Experts of a small language model: 12 layers.
Below are experts of layer 3 (counted from 0) of a mixture-of-experts language model. Rows are named router (the router's row for the expert), down (a neuron's output weights, with its number) and show model dimensions 0-191. Each number is 500 + 25 x the weight over its row's rms, rounded and kept within 0 to 999. Numbers have three digits each.
Before each expert's rows: "comes before" lists some tokens at least twice as common just after its tokens as in all text. This comes from a sample of Wikipedia text that the model never trained on. Tokens count by the router's weight.

# expert 6
comes before: " of", " was", ",", ".", " is", " in"
router:483495514485483512505515487476474483479447514504524541499496500512524475464501471512566464500487481460458532543465565509500504516503467506499490489505504525476478483486510454496444486506527517490459516550457500533492491466547533523482497482498488503495511493449501519475478527510486460506511535493491514499499500485487496520489491502465511474550460499488506519530505543521503509516517497475510474499521560497536470492502515468507465507510541531513465557518546495538455488491496508514491524497519485538521459499542511498483485504440509542466511511516444505483448517489505521483
down18:463503492490520531487455512524514483527468498486447521444519502476505509526477519477483496524447527476517520495518495500483520518459506544555519525532475474491515506535481471516534500520522471506489469528501458455523466480513510532524512516517517464499509484504479541530551495493520513525468483549476531486472500515521469568540491482499479519534476469492513454505496524477503470516531534529527533505541504529476512505512486500505512505466480481494498508512473475499525522520534502533498522491491508466502482487480547491489512538544492478514543528457506490471513573484478506518
down19:482484483448498498499513532476497497524460491499485504473490496487461478501513500520484485487481524484449487473459498529476498490532495500472504487529509521554473473536458487493445507474461506460493545522456501509499467498555479547501465508439480506519520517492469496491518484464518490517483484464503475443496521501514504513537531446510494480492498490497516493472486504514498524523466481470462481512529442515494501462490468520503521486508515550517490480530484510489455548498469479522507470511487513492456431484474500494505484515569488501473474515533469481494531527513495526517
down20:473498473500501481490506536532513484457506527497480562522537485496477483486511481519530514490526447493539479508504521513520515489507494516510505489477503512485437540479521490524537505511490513496488488509498508495494507478503472485484469512513508514435499496480496506534536455517478491484486500465473538512478493495474430491532481556487503502482534479508462492461495505468487488507529481486514466498510516472498506485499477491507499497456524500481553546515524479517443522466455506506519536505467466525504434551534513476528508500503454537515465543526534475504489435477484484523

# expert 4
comes before: " ", "\n", " 0", " 1", " 2", " —"
router:471524478466428539541540505533514514481513479509531520522575492512538554501495507521454480482495485474491487508416520472516511475481488463525516492511488489490491522513485500491487459466492520505481490521479502531501533435488480513470503521498473529487508521504515501516518478534512497449530515489492473520488492527530504503537504496489481499492497518434493518525545490519492519498531509527513511483527504478481473517497514515528475470511561523479505489502460514530506492453448527501499500517437504522463512485469499507537491488466512509509447495515484494518465465516514513506
down7:460473495492511468460494559519479477495494544527508509513508519506500500506487467535495475497507456485482520506494510482513451531519503497527525507509465464484511540508463504479452535539516489487462522500527523488525448505463509453513533509513512499467494483523561545525487471479511529489484501515504514517527490507479480494528467551548480494488537515493520485489455492511522526505513442532525520546506484544524486489515486486496501521453519507463527480539503488527513546476502508495487480488501532513503507483498564474529532507508440501534540501513522516471516510450495537502
down8:495528464508498478537521490474508489512508539558469511514563546488461519470456525456493492519496520485526501518477498488481489512521480478518443499500497484490502574510503506514493511492490484491515468474504529474520499465504499496501434491502475512475505481539529502504442505464494450553509533528473519497509525494513563474532477515554484463564509529469508494513504525498513523498495514484533503472507529509511514500535468490529551469513490541538496476526489491519553510492510511492478499482495472509481490508492486492498504504503514472549532504516569493455481494498490491501
down9:527519513494482529482529510514473495526449474476492483492498532492499490540491527507518515486507502500491520524493484429520518495486500492474519501530478491509535545536497522511471537488484473483557486528500496505558487468493514536509504553470516568468492531518535512482516506480505528482484500485455529520500531534488458502512478537554527488519515474483520486479517498488450494475505479473485559466509505487518474484526498513503497449505520494531515522496509462451488525528513481495510498508483530493496534542506520523476440499514498493497515537470487485519560518454452531474

# expert 3
comes before: " the", "s", " a", " to", " in", " his"
router:545421496475498572506513504488486492471482483441516529487531506496484493467437515481494490495467507431516476529504541491472531511455512477514508479480512507461490519494502506563500473451499507535502493486464487505504521471505500467495544531554488539491512478467519502535493472535472467525469494531487505501513509516491529533502531519457473500504450501451520532527518497521494527488484484494495510545511541512491456498497504483490498503496520508492506515499488492551513495489503494505492532474464499538490533500492505498524490487467520524461511541515463504550469495520483497487
down1:462542514527513508495479500459509490479513471499476540500457496480533521461518482479478498520489474531466506499499430533479480460529490461468453503486492477518517480476486531488482539522519490521535507507510505558460548488532520478470532471497527467523525525513497491532524472476514503507548472541507485526517505529523502489516484459494475485482510444492498535459474456498486520503503533510517457518489483523479511449460504489487450514524503495518447469485533507502480486489483509539518509494489470502522481471457533497480475469465481497475535474500515501529505468495459509516
down2:534488473470554496528529524520495520553500508495524507474545488523464472482484441471448495523516485478530498486493545532537518500506521477581478467493490541535487519520492489508489515501489465478519530515516456490527498511472504491511564510538481514489490499501488540479481525460479477490491478509478524486534475484492544530485462494494509483468481496504520511486450479478487503489482470488544412471473522492506518520522518484463525529481510523521497461510473487480527528526510520502480473494488481507487505498530463459515496468508544507514490497491503516496490516510516516558
down3:493496518531562513512496512486517504481482510558457467498527520457493525474514514493507509549459554495482506485509512508519487471495450494554476492492488505466499414539510517462492513502487483480458447521486483504485500449468506531491479518516496490534494461500513491494519522483547486522468488490514476499523484517460492550497509489493495527515452481571542473510510499509507524515528452517509503503521520497505564517483518523529488506491530538476510516504481457481510517461494494521495489488495485505518552479511550495480480471489501477531520495515477505491505525495517483446

# expert 7
comes before: "\n", "==", ":", " ==", "---|---|---|---|", "==="
router:525519501504495511512523454549467513510518475458475519530479467497490503508493475530488490479486525528509546459482515549483540530507511488480481473476497513482463480494475526503507498498477498508482547476488496507509505481460482480471499495505456528502525461475552499496509503512497502521443484497503440469503466523500466518525479546494514511511487457504517519553496552571519538500510475546482499502487505506490463546467474459524499507522492500492520486513490538478507504491458488524485504563559491552485514471496507490547511480498510461472466505495514505486506471464535514530
down18:538519491508464511442520512543490520506509503490503494523469530517492522472519495479515511458492499544521508466558479486477483521492523519511504477459484480499490479493519490482499445482524525561497455490530539513526523480501486491497483492495521477508538527510511487530506483553523480472531542519551471580510519480499529499501473510522464505539446476561516499510524521492520488500490491504470516449460523477494466534503490466517536531502480453519476484469469497483463484560489526480476496521534485464484481509470505494513527508501480510475491505460470505480511507515515500510
down19:520500466533462496505451524512513499499527501495485515537490483483526508523531513510505539536499498499485518476483577483511546502476488478486522519501476514455478495528504497511486478508508497500510484490518552521518507466488501463471498548560500485463493520496484468448473482461535488526514497491468499427478495512471484506472505529484505526537499492519514504480473473462501503508512513483481454481505494505471520477526513505528474467453485482483484474535500445501506506469475538501488518469510517488525485463523519523544456544503439445548495509515521451515493467519498528503
down20:519499477510534485531477467525520532487513496480538535490478507530558499525523463534478510499525543496499529519515485502454511504477526511502492532535518514510553468558520487502499507517511543503514482477478547537497522491478482515492487542499504519489485549509509478501502470539534511507524545511490495487489495474535471520525547503499521519484502493503509514520482509515490507437541526454472565518518508510498555519503489476504495497502490538448547462549478507519485496500499573526545524536517480494553514462503488506465493520506483500461485499501501483481514512489514525529